From a checkpoint of a small mixture-of-experts model trained on Wikipedia: 27.9M parameters.
Below are experts of layer 5 (counted from 0) of a mixture-of-experts language model. Rows are named router (the router's row for the expert) and show model dimensions 0-127. Each number is 128 + 32 x the weight over its row's rms, rounded and kept within 0 to 255. Numbers have three digits each.
After each expert's rows: "gets" lists some tokens that make up at least twice as much of what it gets as of all text. This comes from a sample of Wikipedia text that the model never trained on. Tokens count by the router's weight.

# expert 1
router:086077135088114132138116141116137173138132112170148165110090085155100161143157115167139077169102106082123108150157073145153120163140138158098077071126151100144135113100101093144088083177158185180191097107107130123129149136139193141114154123110164150098107127128181091091180092110090090070070190125154169065155108147118115108168091143102112086151127151166129140156164184094074174090150
gets: " a", " A", " H", " an", " res", " An"

# expert 26
router:158115161082097109142164144116142133135166112154140162126106132150127133162104162199161128139126093126060100160213121123095116114125166196175126121147162166112147094144120072178073105149090167148114040073104128155113206128117151153101153127076137100111112071156150128101134111132081067135108171096171136128135122180095127066191113114137127110121121126162131198138125159141074156122161
gets: "s", "es", "ers", "as", "ia", "ings"

# expert 43
router:095078133095112128138114141113136172143131111170150162115084085160102159141150111168140081172100106087123108155154075147154122163143134156095073071122148098144139107100107098148089083177157186178191099108101130122126151136140192139111158122108168146096103123126181096084181091108088091072074194124154173071158109144117115109164088140096107090155126147172128143159163178095072176093153
gets: "0", "1", " He", " |\n", " F", " trans"

# expert 4
router:084045124117095141147142176133143160080083108216146170110138104129134122134157062191142099167116099158091099131148153125104116152159109144071096136116145089171096136134131100142141109164154228164154095122111140157152145184159131152079156103124138098111159092133128127127152117186099127106099175119183147068111111144141114138163084145140138068176076101115151167196169117084115141125146
gets: " and", " or", " but", " than", " as", " he"

# expert 5
router:092079137090109132139116142114137181139134112171146165112088084166100158141149111166142082171102108088119111151160080148149120165139134156097073072123148096144135107100106092146089081180152181178187094110107127122125155143138187137116159122106167148095102116124181093085182089104086083070076186121156171072154108146116115109168089139099106092151127145170128145164161181097077178092152
gets: " He", " |\n", " s", " d", "-", "4"

# expert 0
router:114079129104129170170162132109194134102130082162149149128148124181121087101116125151113089120113118160143104120184120177097085191095122158121099105152152142168129108084078142188130116200163150134159099128078135114115098135145184165111145140106115143081131104141150033048164130106112097123063149142153124090183128112149119112149127150081103077151142087159160172136163174132044133148111
gets: " |", ";", ":", " -", " /", " •"

# expert 47
router:117084144108060155089139167150142117135163125166085133106129083167105141119154069130117129170144115121116106131177162153144065200096126163075087119130158058122157089086137105167080073211130123117174121157092094123181176138112136104108122117109122142122148096088125096077170159108118099092073191098172116132163111124139103125179116126133116085084153125120106189179155138150069131103156
gets: ".\n\n", "\n\n", ".", " |\n\n", "==\n", " |\n"

# expert 3
router:090050143072125137100160142131138134151111114142160166130167055136138150098131076155124111163150105151108138204154130178100118170129125108143113086095121119116102128059116133164103141194131144178171090149130173115180151136115201119092147186102156123097135099156130134058162137103083116121089173105188131117128072118133149079162089116142085067125131093139086193108113152135087133088094
gets: "|", "-", "\n", ")\n", " |\n", "=="

# expert 30
router:074115151091050120142131185068153142114114115183116119142147092138089118160145103149132124175085100109096134114159116180155085128124122160075103084140163133103148080087126106186093070155100161107115086074129130105112123191144141153086121153085169140109146082140130082126123165113077114090059164112132187080120120133136136151128070120129097066100086155148138203121161130139062120096113
gets: ".", ".\n\n", ").", ".\n", "\".", ".\""

# expert 39
router:116128149101118101106128109132105148126105081176106168146190129120131149099116083184194080177107100125082102152199144123071105169135138114124100163062144092127149115161102099140102124168185161113145101064052111100201140137124145109099109139109122097106162113150156122126149093095118110110106130124183122056127110111152131125131073118077145118186096132152128154197141181107091187091181
gets: "ly", "y", "er", "ary", "al", "ing"

# expert 35
router:089073133092117135137115145112139179139132111170148164113087088161097160140154114165141076171104110090123109151164077147144121166138130157100082070126156100150137108097108093151084084180161187177190096108107128121128157138137192139111162118105162149099102119126182098082175093107095084070075185126154175069152111151115114106167085138099107092152134141166131138162164183092079173096155
gets: " ", "4", "2", "6", "3", "0"

# expert 2
router:110117155122103131129180134082135142128098111120087137144129075181099167129155073165168113164085105105128098179117125161099111141138190173093117097085179084185101133125127088147139121145140152167159109072092098148137190194082149152107131134112179103113150068091153106062174108126045142043091138149193122130129116122138124144152096104133132083155143115163094166165162141105098140112089
gets: " of", " in", " to", " for", " by", " from"

# expert 32
router:116097165104136146122115135150147123117073105186147186127150086139124151138119050164155098171151117128103119166127125195109109114149175192088101102129163058186124113129108122119102117180124166187152091086122092129141156133097191119132128167100123154123162081100141118060141107145107093085099156169189125087183108136164167115116108137126157059116110135150090148094118108086096171158205
gets: " was", " is", " were", " be", " are", " been"

# expert 22
router:101090136130101123139125201116137176104131093141100118142155067209158156135087100176191090128138104129075146167161133171094078130141172149163106175139161082131098118153097103142068093146088155182176038122074162143123127173107113122078192147103186120130094126102188073064119130144121104134110154135113161151153117174170162131138107125106129136131135139122166164111107093084124141118134
gets: "ed", "ing", "ers", "es", "ate", "ess"

# expert 9
router:098089122134125178107093159082134158102152080166129148153112105143145109104149101157111112156098071166079089167144124154156138167112180178140044101101132065163120120120119123177095138135179175171174116128126132105156111163163121156136159113126107106139115144123205148104220103099118131036076163116128112105112120122103084126152038137133106085094119145177146125144150165123108120129183
gets: "20", "19", " ", "18", "17", "16"

# expert 19
router:085076137087109130136111145117135175142137118171148163114085088162096160142153115171139075171101111086118107147155077147147118164141135154100077069125152097147137111101110093144093084180161184175193092109104127120127157141139188139115158120107167150096103122126173098083181090105088084069071183122154173069153107150112116109169084141097104089151131141168133144159161179094083174095150
gets: " ", "1", " m", "%", " re", "3"

# expert 7
router:104074117053129100097138132098139173102129134152171152148123086152089143092155078158161061160104093092069098126199116156148108145139128121115110096074154107160139141120129112149096093148134184138167097093114155130118112186149138117079180146126124150125152075112189110134184135103108146088116182133142158116179094162118129072180094124136101065141161100213147147128152148138114184089178
gets: "00", "0", "10", "23", "22", "21"

# expert 23
router:090077133088113132133110136117135186138138113171150167110088086155099159141154115172147082173103108091121108144159078146149117163144136159099073073122153100145134112102112092151086082179156180175186088112105128122131157137142190137115150121103163151093103126125173098079180092109081089066072192125149166069153110147117121110168081139102110086148131146165127147161167179099079180092151
gets: " ", " F", "0", " L", "°", " f"

# expert 8
router:119121134124121130116171116077140138164135107113104153148159083161129164154152096150127111160061118089135125145120153134139111168116158174108104089103157112190084133134127094137119091148144154159177106089112137160105186212093169117125144157082181122053122089098146115023182135145041131036078149156164122102114091115087146136140114117120143103126150136165101124111169181144116125156097
gets: " of", " in", " at", " for", " to", " from"

# expert 12
router:128082154111122135164114177157163151089109062156165124115160083166138142110161110137149078142080102124140106138228112139118091137092146153054095167138116122168134087094090128134138120195181122138164129097074117119151108195169151153095152143066099157104110118156135088065141136133100124137069160148156149102138109167155153102120104138133086107152125086200144193150161110143054130131109
gets: ",", ";", ")", " |", "\"", "),"

# expert 16
router:096100107100091166126107148144127177130109145171149193118085071150110143160140119167127085141097128109158112145132080154176144141117120147120085071123128124148112077124121104147064100188161167181203114130127152115100158129121216136124143120131169149081098115132176103105156109120098095072051198106127165074144121156102089120184084154129079114130133144146130111164155197129096177121158
gets: " B", " P", " S", " F", " K", " M"

# expert 18
router:106103155081134110094118155093142170074107091202135166080141122147078158131109051134132104135102136147118126162146119151105148183114099175092106182119127081173098121152094149111104053132108184187121106134103118128171160187137144153080130128144138152153155059088152112104158149149102078092105153167190124131169142140160134117155078139124124090120104127107148157186173143075083170069147
gets: " that", " which", " where", " who", " this", " when"

# expert 40
router:097079134092116128140115141118136173140132113174146164113085085160100159141152112165134085171102103083126103148168074144149117166138133157103077073127143095145140111098110096141087078169155187181186097113102129116129155139139185140120160123108166147095106120130188096082181091109089079074076188122156178064155108141118114105168089141104105090154119142165131146161168181094079176087152
gets: " ", " P", " The", " A", " University", " p"

# expert 11
router:117122162142111128099106168114166135079165096143160195129160060146118156099146113169138129136071103163117092162161115112145079183101131180085099101099132119173163082105097097124114109213145145128187112125096141150174134128110176108095177108149145156082133058110168084114178169140072082096043192113143142140109084122133123105120109091133102092078148114159143151153150118114082135113126
gets: " (", " \"", " ", "===", "(", " T"

# expert 20
router:076112109072081156101165161128123136115146065114124184159123079144105159096152061127128105180111088146117086160125169143106097120105127148080141120031140082185129147113132141149131073147142162160115099132092112127198187118159123161074139180110126147091099124115146059109126086153110093087107194137173100109152096146128105107133112111111117100132103096144130139138157178127036138080118
gets: " the", " The", "The", " his", " a", " its"

# expert 6
router:119140183120084125137167124097098166106165148121132144090122116137151144124080130191150038205135116137095105143186163117105084177153153096133082143057139105191160163093103078151125116144119175124150088128084100142166130203074135107080140174128182103105111075164161091104113116082079095084111151110146176104126121184144130127120122107085163150135088125166123125102158107128127144152172
gets: "ic", "ig", "ed", "c", "am", "g"

# expert 13
router:094077137093111130139117140116134175138131113169147166113085087165097158144156107162142079169099111088119109150159073147149119165138136158101079070125152100148133109098108090149083079179161188177195091108107132123128157135138188136114157121106166146095104123125175093084176092107090087069073185122154173070157108144116112109168087143100110089150131147166127138158163182096079176091152
gets: " ", " a", " R", "–", " M", "7"

# expert 46
router:102115173068129153171147137112167125128111079129079135099155076159117130081132065168133107137084131141129114180215134112107139149090121175080111104122129099145181083127127119152127120175175185158168137131109111180114124200134112127086177149075122124083123142114148103057126131109100150109094158143180124073180112153130094125117090105143091099111147165204101147170205126124108129088111
gets: ",", ":", "),", " –", ";", "\","

# expert 15
router:079122144131087099132124115131159152174084091128101171161149079227138152091157125159151082216131113136107133179166162139170108149150134124134107170120148107160163146156087104145152120161135107140134089091076151133146164155148115097096151172066186144099105137176163095075118151135101125100101131098105176117141038188150136130161133141077130138106085101174135166180138145162123167144168
gets: "i", "a", "o", "an", "ar", "al"

# expert 31
router:090079142091109129140118143116137177138132113174146166112087085164099161142152112165144085171105108086116110155161076148148117165141138157100074072122155100147136108097108095143085083182155184175188099109105124123129155137138186137114157123107166151094106125124185087086180095108087089070066182121152171074157111146119113108169088137101107093152127144171130143160161182099076179090152
gets: " a", " the", " N", " W", " S", "19"